config.toml
balance_loss = 0.0193
lr_router = 0.00122
head_dim = 64
vocab_size = 8192
rope_base = 10000.0
rope_fraction = 0.25
init_std_qkv = 0.0304
init_std_o = 0.00575
lr = 0.00784
decay_fraction = 0.752
train_tokens = 793300000
steps = 6053
Below are experts of layer 3 (counted from 0) of a mixture-of-experts language model. Rows are named router (the router's row for the expert) and show model dimensions 128-255. Each number is 200 + 20 x the weight over its row's rms, rounded and kept within 0 to 999.
After each expert's rows: "gets" lists some tokens that make up at least twice as much of what it gets as of all text. This comes from a sample of Wikipedia text that the model never trained on. Tokens count by the router's weight.

# expert 95
router,192,174,200,208,202,175,209,182,202,208,185,204,176,194,191,181,205,207,199,184,188,194,214,189,203,164,168,184,173,195,224,150,236,228,179,207,181,248,176,203,203,200,217,204,221,199,206,178,219,188,187,208,203,209,182,201,232,211,196,216,190,182,228,196,176,204,197,179,163,180,192,215,173,188,192,206,212,190,167,218,184,201,227,191,189,229,201,200,255,194,246,208,189,218,222,158,222,203,217,163,202,225,150,194,211,194,239,216,205,192,209,201,195,218,219,216,170,165,196,195,191,195,166,187,159,229,184,181
gets: "\n", "°", "′", "″"

# expert 42
router,179,199,187,198,230,187,219,168,149,210,194,194,190,217,244,195,215,225,216,201,183,195,194,200,193,205,209,191,211,163,204,189,211,210,206,178,218,189,198,194,194,181,218,222,206,199,202,199,262,223,176,234,190,189,177,184,251,179,208,190,198,215,229,235,199,156,210,210,171,189,190,184,196,179,170,204,210,235,194,211,242,192,158,207,192,244,204,161,198,212,227,202,221,213,231,199,206,197,206,201,193,204,167,182,211,196,198,213,214,219,208,212,206,216,217,156,171,191,187,192,219,231,195,228,179,182,205,212
gets: " |", "  ", ":", ";", " -"

# expert 81
router,214,191,204,220,192,202,190,168,164,249,218,190,197,216,225,183,204,233,195,216,194,186,210,187,219,232,195,213,254,211,231,205,181,171,208,169,166,225,214,195,180,198,194,212,244,172,232,211,220,205,230,214,205,182,177,173,232,185,207,169,198,189,248,205,183,200,191,177,189,141,208,187,230,156,170,205,183,225,231,228,215,203,191,212,171,196,167,174,212,204,235,194,183,217,206,149,198,195,179,174,183,201,230,210,194,215,170,241,188,198,228,223,209,192,243,197,186,207,197,203,202,199,209,200,195,215,183,201
gets: "-", "born", "age", "f", "so", "pen"

# expert 97
router,217,222,216,211,207,175,170,190,184,205,244,211,197,203,209,177,209,240,173,184,180,180,202,187,209,209,190,220,213,196,169,210,212,212,208,207,172,199,185,222,185,138,183,191,224,182,235,205,217,229,238,238,214,197,187,206,223,191,195,209,214,210,211,219,214,212,194,193,162,213,212,178,186,231,216,223,221,195,209,224,241,196,186,220,189,206,173,219,221,190,174,210,215,221,205,168,240,206,216,218,172,223,176,194,197,200,195,219,202,191,170,228,234,218,229,180,188,206,222,147,215,198,193,192,190,206,177,183
gets: " Gra", " Bra", " gra", " Tra", " la", " tra"

# expert 6
router,197,178,183,213,219,179,190,181,201,203,203,208,181,214,218,200,203,222,190,188,198,181,189,224,205,175,187,217,178,175,215,182,218,217,196,210,183,228,178,216,192,193,209,214,201,179,221,171,214,158,182,227,215,200,138,189,222,191,199,207,184,213,280,204,194,223,179,185,209,158,182,177,174,204,137,227,187,214,196,219,187,184,190,212,176,220,190,191,222,208,204,200,194,188,206,185,243,182,212,181,201,214,177,216,188,185,204,234,219,208,198,229,205,201,215,184,191,196,209,192,216,219,196,218,177,222,183,190
gets: ".", ",", ";", ":", "-", " the"

# expert 5
router,200,157,209,207,196,198,191,165,190,216,209,234,198,221,203,206,194,225,166,203,200,195,253,208,207,181,185,211,179,158,220,201,197,203,209,239,212,227,201,181,223,209,222,218,210,185,230,194,208,176,193,199,185,204,226,208,209,171,209,189,173,194,191,201,222,176,207,166,206,194,202,181,227,196,181,196,203,191,239,216,204,195,194,210,200,196,224,164,214,210,208,209,233,207,177,205,209,190,231,205,199,207,199,200,212,184,209,205,211,191,155,207,211,186,202,172,187,204,183,197,202,200,214,210,155,259,203,186
gets: "es", "s", "ing", "les", "ings", " In"

# expert 68
router,184,196,195,221,234,191,233,231,170,201,198,208,191,195,202,187,221,209,184,196,165,166,200,224,209,175,219,220,230,190,181,210,228,220,189,228,164,227,204,186,200,194,181,228,168,183,275,209,181,197,226,202,221,214,174,192,194,230,184,211,180,246,180,261,170,180,185,177,239,199,205,190,205,209,179,213,239,189,233,191,221,207,196,173,185,198,211,185,223,213,200,252,196,207,195,182,255,194,188,151,204,241,178,221,187,186,248,175,228,166,182,188,193,201,201,171,184,201,193,204,222,201,175,221,225,176,202,219
gets: "  ", " |", "imi", "–", " spe", "|"

# expert 14
router,201,162,208,210,203,206,208,241,231,197,201,246,199,234,178,175,208,187,194,167,205,187,181,226,197,206,182,219,241,219,172,195,180,194,180,233,204,218,196,214,189,176,222,226,194,197,221,191,175,163,219,257,226,247,196,179,178,198,205,176,210,219,218,168,213,236,158,209,202,216,170,199,240,197,222,212,146,200,209,201,188,177,217,250,185,203,188,225,190,205,197,159,224,193,193,169,203,188,173,182,207,238,196,197,175,196,217,166,192,201,219,198,204,208,183,203,181,196,192,191,248,184,183,257,241,243,173,193
gets: "|", " |", " ass", " Got", " Tel"

# expert 15
router,186,159,182,216,195,194,215,178,215,209,224,225,192,193,189,183,201,188,180,193,189,195,143,204,210,210,192,235,209,195,187,161,201,222,207,253,194,233,203,165,199,198,150,196,229,198,206,196,227,180,174,212,202,188,209,203,154,207,171,226,204,231,130,216,177,235,197,170,221,195,187,199,197,192,175,216,189,185,197,214,175,205,223,206,183,211,228,187,230,208,166,197,196,183,241,199,185,199,204,192,184,227,209,177,220,158,187,183,204,194,193,210,226,209,211,198,192,202,209,179,208,202,210,183,198,196,203,190
gets: "and", "a", "na", "ina", " and", "n"

# expert 55
router,220,205,191,205,191,188,190,210,193,197,195,170,189,195,207,209,204,201,196,207,214,164,234,219,153,197,201,197,221,212,190,185,204,182,199,207,212,188,173,240,213,175,198,201,195,203,202,190,210,217,170,201,217,206,207,200,168,141,192,208,168,170,167,218,200,185,191,186,204,205,179,198,174,238,154,207,216,250,187,210,191,176,227,227,214,209,179,165,199,219,230,190,204,191,177,200,234,156,227,218,172,192,186,220,173,158,201,189,228,217,232,194,217,179,209,195,193,185,231,231,210,208,236,197,176,224,187,191
gets: "on", "y", "ism", "ton", "ic", "ti"

# expert 96
router,208,196,202,200,238,196,214,224,175,199,214,204,191,209,226,198,196,227,185,202,205,182,185,203,227,217,202,206,212,183,181,185,238,208,204,223,194,231,188,195,188,206,209,212,215,182,216,197,235,200,213,195,216,210,167,199,205,209,198,226,204,241,196,194,223,170,196,137,194,198,187,194,178,218,226,197,230,210,259,208,244,201,142,163,180,209,211,179,198,189,230,181,181,178,205,207,198,189,215,156,181,205,152,174,188,237,258,160,184,204,162,211,220,205,221,207,187,194,200,187,233,222,220,220,208,228,165,199
gets: ",", " which", " with", " but", " as", " where"

# expert 109
router,208,170,209,215,229,181,209,206,140,193,201,212,191,190,187,198,197,195,195,193,194,209,210,226,217,211,193,199,253,142,187,192,207,212,201,205,172,250,165,219,217,179,187,205,180,207,213,193,204,244,191,190,202,218,175,191,204,188,182,211,196,243,164,194,206,178,197,198,208,226,196,176,227,217,208,213,174,204,211,215,208,204,166,210,224,199,203,168,197,206,211,191,228,190,224,199,180,190,179,195,242,186,134,241,200,184,202,178,207,196,197,210,208,224,206,197,196,194,222,166,216,213,138,229,220,233,198,187
gets: " for", " by", " of", " in", " to", " with"

# expert 8
router,188,196,196,237,212,201,202,197,181,204,204,193,204,212,196,222,216,202,212,164,192,190,199,188,197,179,175,264,218,178,172,161,194,219,189,180,186,186,182,214,196,186,201,215,197,219,194,197,188,197,232,227,227,204,211,197,202,182,210,181,207,180,195,187,196,237,191,156,214,201,205,185,193,229,188,237,206,200,153,221,234,195,200,224,181,206,207,222,213,213,226,168,194,165,193,181,204,187,225,189,200,202,206,250,213,205,204,220,199,234,222,214,185,201,231,190,181,191,191,202,227,183,163,201,205,176,203,186
gets: " family", " work", " life", " father", " career", " wife"

# expert 89
router,215,196,205,198,184,189,183,179,225,206,190,210,190,189,212,175,214,208,200,215,192,200,210,219,204,213,204,193,176,153,205,193,194,208,194,188,203,231,193,197,184,230,198,194,193,185,181,208,215,213,231,217,199,183,219,191,193,167,202,195,206,189,175,207,211,236,193,206,181,169,186,196,239,202,199,212,148,191,222,213,225,184,180,249,190,251,226,164,221,207,192,188,192,200,173,194,242,196,212,173,189,195,161,218,195,166,176,217,200,189,212,223,235,207,197,180,183,184,227,194,205,207,175,226,189,178,187,195
gets: "al", "l", "ally", "als", "ical", "cal"

# expert 40
router,204,195,205,218,224,184,195,184,196,212,201,225,181,210,204,198,206,205,185,188,205,186,185,217,204,187,185,213,165,138,206,168,221,213,202,212,172,219,184,192,202,196,193,217,196,200,228,176,221,163,177,217,235,205,150,192,204,193,189,227,187,212,211,231,186,245,199,167,204,156,186,187,169,200,132,217,170,226,188,214,200,204,194,203,141,206,199,185,219,199,207,210,195,206,175,178,230,188,223,183,196,215,180,202,205,174,228,199,208,203,197,214,207,196,204,189,183,190,206,199,212,206,205,222,165,196,197,193
gets: " of", "ed", " in", "|", " with", ","

# expert 116
router,194,194,201,209,177,194,179,212,164,209,217,201,193,220,201,157,188,221,169,156,178,157,237,194,218,199,166,218,205,163,171,173,209,210,192,218,223,206,202,237,175,182,206,212,179,211,226,206,196,211,179,238,192,216,201,201,209,200,181,214,209,228,182,200,217,147,186,157,209,173,196,198,242,227,217,208,184,188,241,211,177,202,197,188,233,212,205,218,216,189,195,236,222,191,185,213,173,183,206,196,191,225,173,199,172,226,207,252,210,183,204,216,265,210,188,188,196,208,191,190,230,188,233,186,219,196,193,186
gets: " be", " have", " play", " take", " make", " form"

# expert 46
router,228,202,194,191,184,191,216,175,185,222,214,188,189,220,248,174,197,233,154,170,214,176,244,169,174,172,213,233,204,185,193,205,212,200,186,229,179,179,185,212,206,187,195,204,186,229,253,186,209,190,214,201,197,186,179,206,199,204,213,198,187,208,207,224,227,229,164,176,190,196,200,189,169,195,232,207,196,197,173,195,204,213,221,202,156,171,202,221,234,197,190,216,225,200,195,164,194,222,190,192,210,223,216,166,221,210,221,234,188,173,165,209,222,197,212,181,195,210,214,210,201,225,204,209,189,212,222,197
gets: "g", "ti", "ir", "et", "te", "ast"

# expert 100
router,178,189,192,199,240,192,193,164,209,196,177,225,202,198,214,173,217,244,164,196,193,207,215,207,214,233,194,203,209,216,183,160,183,190,211,237,233,248,190,197,228,220,179,221,184,182,206,189,190,212,173,212,197,228,178,184,196,169,207,222,166,210,192,198,205,192,151,186,219,178,163,200,210,180,180,216,200,236,186,229,197,202,209,196,253,185,208,223,220,195,206,217,199,203,179,177,232,170,207,177,216,205,191,222,186,207,216,186,223,189,186,194,189,211,199,207,198,169,208,191,232,219,194,221,185,170,207,191
gets: "ing", "ting", "ling", "ng", "g", "ating"

# expert 45
router,203,179,178,217,203,179,198,181,196,211,203,223,174,208,221,192,220,229,195,190,198,182,202,208,197,157,183,228,177,161,210,169,220,222,193,209,179,226,182,202,189,183,202,221,200,188,214,177,202,144,163,225,219,199,142,197,212,196,191,208,180,204,251,210,188,223,177,179,210,167,176,175,175,197,134,208,167,207,194,222,196,180,190,207,180,220,193,210,213,204,211,194,196,200,210,172,230,185,205,180,196,225,170,201,189,176,211,224,202,213,205,223,220,200,213,180,195,190,209,185,220,222,200,210,177,216,183,182
gets: ")", " of", "-", "=", " in", " the"

# expert 37
router,237,159,161,213,200,209,183,188,200,233,232,180,210,206,196,210,207,196,202,222,207,185,178,194,203,198,188,174,216,201,170,212,202,209,197,258,197,212,182,180,162,194,169,213,245,201,207,197,183,178,208,180,187,188,204,178,179,162,204,200,231,179,210,175,202,173,220,203,186,185,193,190,214,214,202,209,182,208,241,204,218,195,174,199,218,223,167,164,213,225,205,242,215,223,178,197,206,198,206,191,199,206,203,222,172,171,226,203,203,179,159,214,182,235,249,207,212,183,225,196,221,168,223,201,188,206,207,170
gets: "in", "il", "lin", "uro", "to", "hem"

# expert 93
router,190,186,210,212,196,194,181,215,207,198,205,184,190,245,187,214,194,222,223,197,201,193,200,190,179,228,222,239,172,245,183,231,194,194,198,202,169,220,192,207,202,186,238,201,193,183,200,213,187,160,188,165,194,189,216,195,210,139,226,199,195,169,202,189,187,177,210,143,178,163,210,200,221,214,178,227,218,191,222,198,244,202,209,189,195,173,188,214,219,215,193,175,202,197,188,184,222,196,224,174,195,249,189,174,213,214,199,214,207,237,190,214,217,209,202,146,155,191,187,194,224,228,201,202,223,212,180,186
gets: "\n", "\n\n", "See", " also", " life", "History"

# expert 87
router,205,182,187,212,213,184,201,183,196,205,211,218,184,218,221,200,220,224,184,182,194,181,195,214,197,174,194,230,172,167,203,183,208,217,196,207,186,227,179,215,199,198,219,212,208,181,219,194,216,156,158,221,211,203,133,190,212,188,182,214,183,204,267,208,192,212,180,177,206,158,186,185,169,209,131,227,187,215,201,224,190,192,188,216,188,220,191,195,215,207,211,204,201,194,199,195,240,187,210,179,202,215,183,203,188,177,204,237,216,205,209,213,213,201,216,181,196,196,207,195,232,216,202,210,172,218,190,188
gets: "\n", "\n\n", " \"", ".", " with", " to"

# expert 82
router,207,213,213,202,196,197,214,188,187,198,219,193,199,214,183,195,198,237,200,197,209,196,182,184,216,217,196,209,183,214,201,202,222,211,203,188,177,240,188,210,196,198,202,214,244,181,225,205,237,160,224,157,202,194,192,198,222,141,207,191,212,188,173,227,215,181,194,150,249,185,201,170,192,238,206,215,202,190,269,188,206,200,197,170,192,182,201,225,246,217,196,190,195,214,180,184,202,204,213,196,230,221,198,233,188,218,200,244,216,188,186,205,197,186,200,174,159,197,201,212,223,201,204,189,201,203,192,152
gets: " He", " he", " She", " she", "He", " It"

# expert 63
router,204,199,199,229,189,202,206,231,174,213,192,187,207,213,221,164,217,200,169,192,220,189,197,202,198,197,194,228,221,221,204,166,221,244,182,235,219,212,207,207,205,173,190,215,165,196,233,194,210,159,205,223,193,208,186,198,190,202,196,201,221,188,179,192,201,153,223,160,219,168,196,203,190,263,177,200,172,224,208,213,182,183,202,196,226,211,176,182,213,209,226,234,203,197,206,169,187,184,196,169,193,188,192,214,220,223,197,167,196,198,211,215,233,206,199,218,200,206,243,195,214,200,213,215,209,215,185,192
gets: " began", " place", " up", " back", " started", " came"

# expert 0
router,209,201,182,215,219,199,187,186,209,199,206,240,187,202,215,154,209,227,191,174,229,195,243,192,227,165,184,221,235,174,197,203,224,212,192,207,236,216,199,204,199,200,201,191,200,196,237,202,223,170,182,184,224,196,179,199,229,181,207,178,215,224,202,185,186,239,218,181,200,195,194,180,180,194,200,206,198,181,190,224,169,193,205,213,210,226,191,203,228,217,237,190,176,198,223,227,177,197,209,178,210,198,176,203,212,200,210,215,189,222,199,212,188,204,237,183,184,219,184,167,210,195,222,212,220,217,157,168
gets: "\n\n", "\n", "\n ", "\n     "

# expert 36
router,184,187,176,217,198,191,210,182,207,208,208,164,186,210,201,202,217,208,187,223,218,176,213,212,210,197,200,193,209,229,203,195,196,181,209,236,223,228,180,181,209,203,155,216,229,178,209,193,228,194,175,218,197,214,190,175,205,219,203,210,213,245,164,187,144,219,198,184,197,128,180,195,215,207,199,200,154,207,178,220,200,178,211,212,202,169,208,213,224,202,232,226,217,188,198,202,184,198,231,190,172,215,187,209,213,187,200,188,209,201,174,204,232,185,198,209,208,189,208,197,219,196,187,186,161,221,197,200
gets: "age", "ge", "ow", "ate", "ce", "ation"

# expert 124
router,204,177,186,223,211,190,193,178,199,212,213,219,180,211,214,202,217,221,188,183,190,181,193,221,199,174,192,223,178,164,196,175,216,208,206,207,179,231,185,206,201,192,204,216,201,184,212,188,213,155,163,219,212,203,138,188,214,185,181,206,181,204,262,206,187,220,183,183,210,151,178,189,161,203,131,223,181,214,196,207,188,187,191,211,190,220,198,203,223,200,211,200,201,194,213,184,247,180,213,171,200,205,181,201,192,170,202,231,212,213,203,222,211,198,210,183,197,183,204,184,228,213,198,218,176,221,184,184
gets: "|", ")", " was", "\"", " as", " in"

# expert 26
router,195,176,208,206,200,197,163,186,210,203,186,200,193,243,192,217,195,204,199,222,182,194,183,207,204,192,198,166,190,196,169,184,193,196,188,181,193,209,187,224,218,211,207,213,259,202,213,171,189,221,209,179,202,217,209,203,219,165,194,211,177,190,225,192,153,235,196,210,213,169,190,204,246,230,213,194,188,173,178,207,225,138,187,204,228,206,230,182,225,198,197,199,199,209,219,182,201,194,213,201,212,201,201,209,192,164,204,235,226,235,183,206,192,202,191,169,223,175,216,215,210,225,190,215,175,183,194,202
gets: "s", "es", "ents", " II", "rs", "ics"

# expert 61
router,200,194,187,217,209,183,187,206,190,213,190,211,183,216,215,197,216,213,200,191,192,186,176,219,213,180,194,226,205,177,213,169,218,209,182,219,176,230,186,213,196,197,215,207,243,189,218,183,212,176,210,224,207,206,133,197,218,191,191,232,199,171,246,212,172,248,188,184,202,202,178,183,208,187,152,217,179,228,220,230,179,174,186,219,181,211,181,215,210,213,222,221,203,177,182,197,210,188,216,175,218,213,179,233,187,179,210,264,207,209,215,219,210,211,207,188,195,198,209,192,224,214,198,207,203,239,184,186
gets: ",", " (", " –", ".", " —", " -"

# expert 31
router,212,178,195,216,205,189,188,177,191,217,209,224,193,215,219,200,223,223,197,180,193,180,196,222,195,180,183,226,176,174,212,178,214,222,187,209,169,231,190,206,195,183,205,224,210,189,220,189,214,152,164,225,217,207,131,189,219,196,191,208,174,201,257,203,181,235,184,178,213,163,178,177,177,199,130,216,182,218,197,216,187,189,192,201,180,221,191,196,228,203,215,197,199,190,206,199,252,180,222,180,204,215,178,201,195,176,197,221,209,214,202,217,213,199,214,180,190,186,206,184,227,210,202,215,179,223,181,186
gets: ",", " the", " |", ":", " it", "|"

# expert 83
router,197,206,189,208,194,200,210,207,205,193,194,172,169,208,192,212,192,173,196,217,175,185,200,217,186,222,195,191,178,182,181,186,202,202,183,168,205,184,201,194,170,211,189,204,188,186,235,165,251,159,185,192,245,202,205,189,204,194,196,219,202,208,212,199,186,214,180,194,215,173,172,205,239,219,169,207,183,221,194,212,257,192,205,230,211,254,201,202,204,194,177,170,183,239,237,189,235,177,219,201,197,221,146,202,167,189,189,180,203,189,188,203,207,166,195,176,190,208,197,217,195,232,239,194,209,221,206,200
gets: "ent", "ment", "ic", "ary", "d", "al"

# expert 20
router,215,189,201,196,184,210,204,208,207,205,226,202,207,215,204,191,213,195,185,190,221,184,208,215,171,206,225,201,217,225,201,193,190,204,188,182,207,221,183,212,208,201,211,207,172,195,218,196,197,226,178,217,220,199,205,184,178,180,206,212,180,213,202,195,197,169,205,159,186,226,186,196,201,236,207,219,185,166,176,209,235,170,191,190,219,205,180,224,192,200,249,240,200,234,179,207,206,202,211,204,178,211,188,168,168,177,211,189,185,199,192,212,217,206,209,213,205,191,225,214,205,211,200,194,142,194,184,179
gets: "m", "me", "ome", "tle", "d", "at"

# expert 39
router,234,205,184,201,202,214,209,218,197,218,195,232,198,184,202,205,193,215,179,188,195,185,219,206,222,152,182,206,202,167,178,197,194,200,184,197,182,206,179,195,217,196,199,194,200,186,224,208,211,138,271,189,214,189,186,188,219,202,200,201,208,185,209,200,230,179,180,182,206,187,206,184,235,168,191,208,165,191,188,205,210,172,192,234,151,174,204,173,211,210,195,229,203,207,201,205,256,181,217,203,194,193,174,233,195,151,203,224,200,177,181,206,202,211,200,197,208,209,227,188,195,196,183,211,154,192,191,203
gets: "all", "el", "al", "ll", " of", " cor"

# expert 49
router,203,182,185,220,209,183,193,180,193,223,203,215,179,216,215,199,209,218,186,188,206,178,189,208,200,172,176,235,182,170,206,172,206,220,191,210,184,229,187,211,194,188,205,218,209,181,222,187,206,157,176,223,220,208,123,186,213,191,190,207,177,207,264,210,186,212,182,179,211,156,186,192,169,205,137,217,188,213,197,217,190,186,189,209,185,221,195,205,222,210,211,197,190,198,209,186,248,181,215,171,202,214,177,208,193,175,209,232,210,217,200,213,206,200,220,185,185,187,207,194,227,218,193,219,172,219,183,189
gets: ")", "-", ".", " km", "'", "|"

# expert 11
router,188,201,200,210,205,186,214,121,192,197,215,206,200,213,228,201,202,221,200,187,190,186,208,207,194,203,225,248,177,239,210,187,191,220,199,201,182,207,185,179,194,204,206,193,178,191,194,173,203,166,189,206,199,203,200,192,164,207,198,226,174,188,216,208,188,146,198,184,207,207,187,184,187,155,161,206,241,248,172,217,197,194,221,225,212,206,199,203,209,216,189,167,230,184,243,196,205,193,181,190,197,181,207,189,212,162,190,199,209,185,203,206,222,195,223,191,182,174,229,198,232,226,210,201,204,171,159,201
gets: "g", "ng", "ing", "ney", "a", "ey"

# expert 121
router,211,180,188,214,213,176,191,186,198,227,201,221,180,213,226,194,216,231,188,179,198,181,200,219,197,173,196,226,181,165,215,181,211,219,194,210,182,231,175,214,194,197,210,219,196,181,223,185,211,151,161,221,212,199,135,184,218,190,188,208,183,202,278,208,184,226,176,174,200,164,176,190,170,198,136,225,178,218,192,218,194,183,189,213,170,224,195,191,212,204,212,207,195,196,198,192,242,178,215,183,200,217,179,217,195,172,200,234,206,211,203,220,207,207,217,189,189,192,220,189,228,214,204,220,175,217,186,183
gets: " the", " |", "\"", " as", "'", " it"

# expert 60
router,210,184,188,221,209,181,193,180,198,210,202,221,184,210,222,196,220,215,193,186,202,171,198,214,199,176,188,223,179,172,210,175,218,219,201,209,179,224,171,209,191,188,208,215,208,181,216,180,206,153,165,229,206,199,133,185,205,192,185,214,181,211,274,206,182,218,181,181,208,153,176,181,171,204,148,221,184,215,198,222,197,186,196,209,175,215,193,195,220,203,209,189,201,198,216,186,242,186,225,176,205,210,177,209,198,175,207,228,216,214,201,228,220,200,214,175,195,189,208,197,223,213,199,217,173,216,190,181
gets: ",", "\n", ".", "-", "  ", " has"

# expert 88
router,185,224,192,211,185,197,196,226,200,213,210,192,194,233,199,161,216,211,168,206,211,193,179,212,166,173,212,187,195,182,222,191,207,241,181,202,168,205,195,214,194,208,184,208,178,194,226,179,221,164,199,207,196,233,177,197,194,194,183,156,204,174,218,200,198,195,185,215,220,162,180,191,194,234,186,216,169,232,195,215,183,206,228,208,188,178,210,214,215,204,237,207,178,212,212,206,234,203,205,168,231,209,194,228,209,243,185,222,190,222,214,223,207,217,188,195,200,227,226,191,205,203,208,205,165,178,185,165
gets: " up", " early", " back", " later", " late", " mid"

# expert 13
router,204,192,169,231,213,205,225,218,176,205,203,200,208,221,229,155,209,221,186,183,177,195,211,210,208,230,164,248,251,175,185,194,204,231,189,163,203,200,203,219,181,161,234,199,220,185,182,203,204,201,209,210,214,198,180,197,215,200,186,194,222,189,254,224,188,181,209,182,169,161,201,194,207,162,235,204,234,236,223,220,240,177,162,228,169,214,157,192,222,210,170,229,206,240,195,182,201,199,181,222,190,264,209,192,178,180,183,178,208,178,206,225,220,200,211,223,201,216,220,162,191,177,211,191,231,198,180,200
gets: "pp", "mi", "ha", "-", "elli", " exp"

# expert 108
router,206,186,193,224,175,195,179,174,206,219,204,217,190,222,180,192,188,215,197,189,190,188,212,241,213,249,189,234,220,199,209,194,197,206,194,245,187,219,208,221,157,196,212,209,203,153,217,206,218,207,211,205,191,171,184,203,220,185,189,219,183,164,209,219,193,153,199,174,221,166,192,171,200,183,172,206,192,224,185,201,230,189,162,208,221,243,193,212,227,205,200,223,217,228,240,189,223,165,197,217,165,191,189,238,209,166,195,199,212,198,216,210,241,205,217,184,187,208,204,164,190,217,199,189,231,208,173,177
gets: "an", "ff", "ath", "as", "col", "ch"

# expert 86
router,212,188,189,219,203,187,201,170,220,221,200,228,178,218,218,216,205,208,201,188,194,185,223,212,178,206,186,220,168,156,227,166,213,213,207,218,171,236,185,207,190,197,196,217,251,191,225,178,199,154,182,233,217,208,165,193,189,179,188,236,183,218,174,226,192,218,190,182,224,146,184,190,200,208,109,202,166,214,181,224,176,205,195,219,228,215,182,217,216,195,210,204,186,189,191,185,226,194,202,186,215,200,184,193,199,170,218,203,228,204,214,213,212,199,191,175,188,200,211,175,223,240,232,221,172,214,198,194
gets: "der", " of", " on", "–", "dr", "way"

# expert 32
router,205,178,182,208,214,179,197,178,196,219,203,224,181,218,217,205,211,224,187,187,200,170,189,212,199,179,184,226,189,172,214,175,205,220,189,210,195,223,176,209,194,196,215,224,205,177,216,176,209,153,167,219,213,204,138,190,215,181,193,204,181,207,268,205,188,222,185,173,201,165,179,175,177,198,132,218,194,211,205,231,191,180,189,207,176,214,200,184,219,212,208,191,192,192,209,192,251,185,220,183,200,201,175,206,193,175,213,222,208,213,213,220,215,195,203,181,202,186,207,194,224,216,190,223,176,218,177,191
gets: ",", ")", " |", " =", "\n\n", " is"

# expert 123
router,194,198,207,228,187,189,203,155,198,202,190,216,197,201,212,168,195,199,205,206,207,194,143,208,195,186,170,186,228,205,213,185,211,197,197,186,182,217,185,244,185,202,190,208,195,187,209,203,219,244,185,213,191,212,175,178,225,198,204,243,175,236,212,224,212,245,195,200,227,231,184,191,244,229,193,223,221,215,174,216,206,202,189,200,235,185,210,193,216,202,190,192,249,189,219,218,175,195,215,182,195,211,196,170,197,158,187,236,197,240,190,205,215,212,228,182,198,174,202,173,206,199,200,202,216,178,196,212
gets: " and", " &", " or", " +", " et", "/"

# expert 69
router,209,175,196,213,206,182,182,180,196,218,206,222,189,207,213,196,212,216,185,187,196,179,191,209,207,178,191,227,180,166,209,179,213,220,197,213,185,226,179,209,194,192,203,223,202,189,221,182,206,150,160,232,214,199,122,184,205,193,186,213,178,213,257,207,192,218,186,179,206,156,177,178,170,201,131,213,192,214,205,232,195,185,196,209,186,217,199,191,222,211,215,198,196,191,208,186,245,180,213,173,205,211,184,200,206,180,199,227,208,212,198,218,211,202,211,188,187,194,207,194,234,216,198,225,171,217,187,182
gets: ".", "-", "\n\n", " and", " He", " where"

# expert 38
router,216,181,202,212,220,189,171,207,201,195,207,183,189,199,221,192,208,216,186,196,210,191,234,209,194,222,201,195,224,195,225,217,209,197,196,195,193,246,182,227,178,181,186,201,243,194,213,189,203,200,228,238,224,188,196,200,206,193,223,216,197,180,277,194,163,191,188,167,191,176,195,194,223,204,192,212,244,173,205,219,209,192,130,254,179,201,188,160,208,200,193,174,228,177,226,185,228,201,166,186,199,228,186,218,191,175,227,189,217,219,179,212,230,199,202,195,197,191,206,174,196,207,189,229,178,193,203,202
gets: " (", ",", ".", " the", "The", " in"

# expert 115
router,201,175,186,211,213,175,185,159,193,212,203,222,188,212,221,204,220,231,190,183,181,183,197,213,199,185,184,226,183,171,221,186,215,209,190,208,180,232,195,218,181,197,214,205,206,189,225,185,212,149,177,233,211,206,138,195,210,191,178,221,180,214,267,211,187,235,183,183,207,151,180,171,186,192,133,215,167,201,196,217,186,190,192,216,184,210,186,197,216,209,210,202,207,189,201,191,231,191,217,185,201,216,177,201,204,176,212,239,222,212,209,221,210,189,215,181,175,192,212,185,224,211,205,215,173,230,186,176
gets: ",", " |", ";", "\"", "}", "\n"

# expert 106
router,203,152,196,192,173,199,219,179,194,219,220,220,212,202,216,183,204,222,176,217,192,195,185,208,190,221,206,190,245,216,177,167,201,203,204,184,213,219,206,209,191,191,238,195,220,184,205,205,187,175,165,177,184,186,189,191,173,212,209,198,171,176,181,211,198,199,189,207,184,220,188,176,236,188,190,201,215,176,186,191,168,176,155,206,205,242,216,201,203,186,207,205,180,194,199,212,230,167,247,204,216,202,198,179,184,239,195,197,199,162,196,200,189,200,231,193,171,172,239,187,223,201,194,192,214,181,216,198
gets: "ation", "ment", "ion", "ance", "ction", "ration"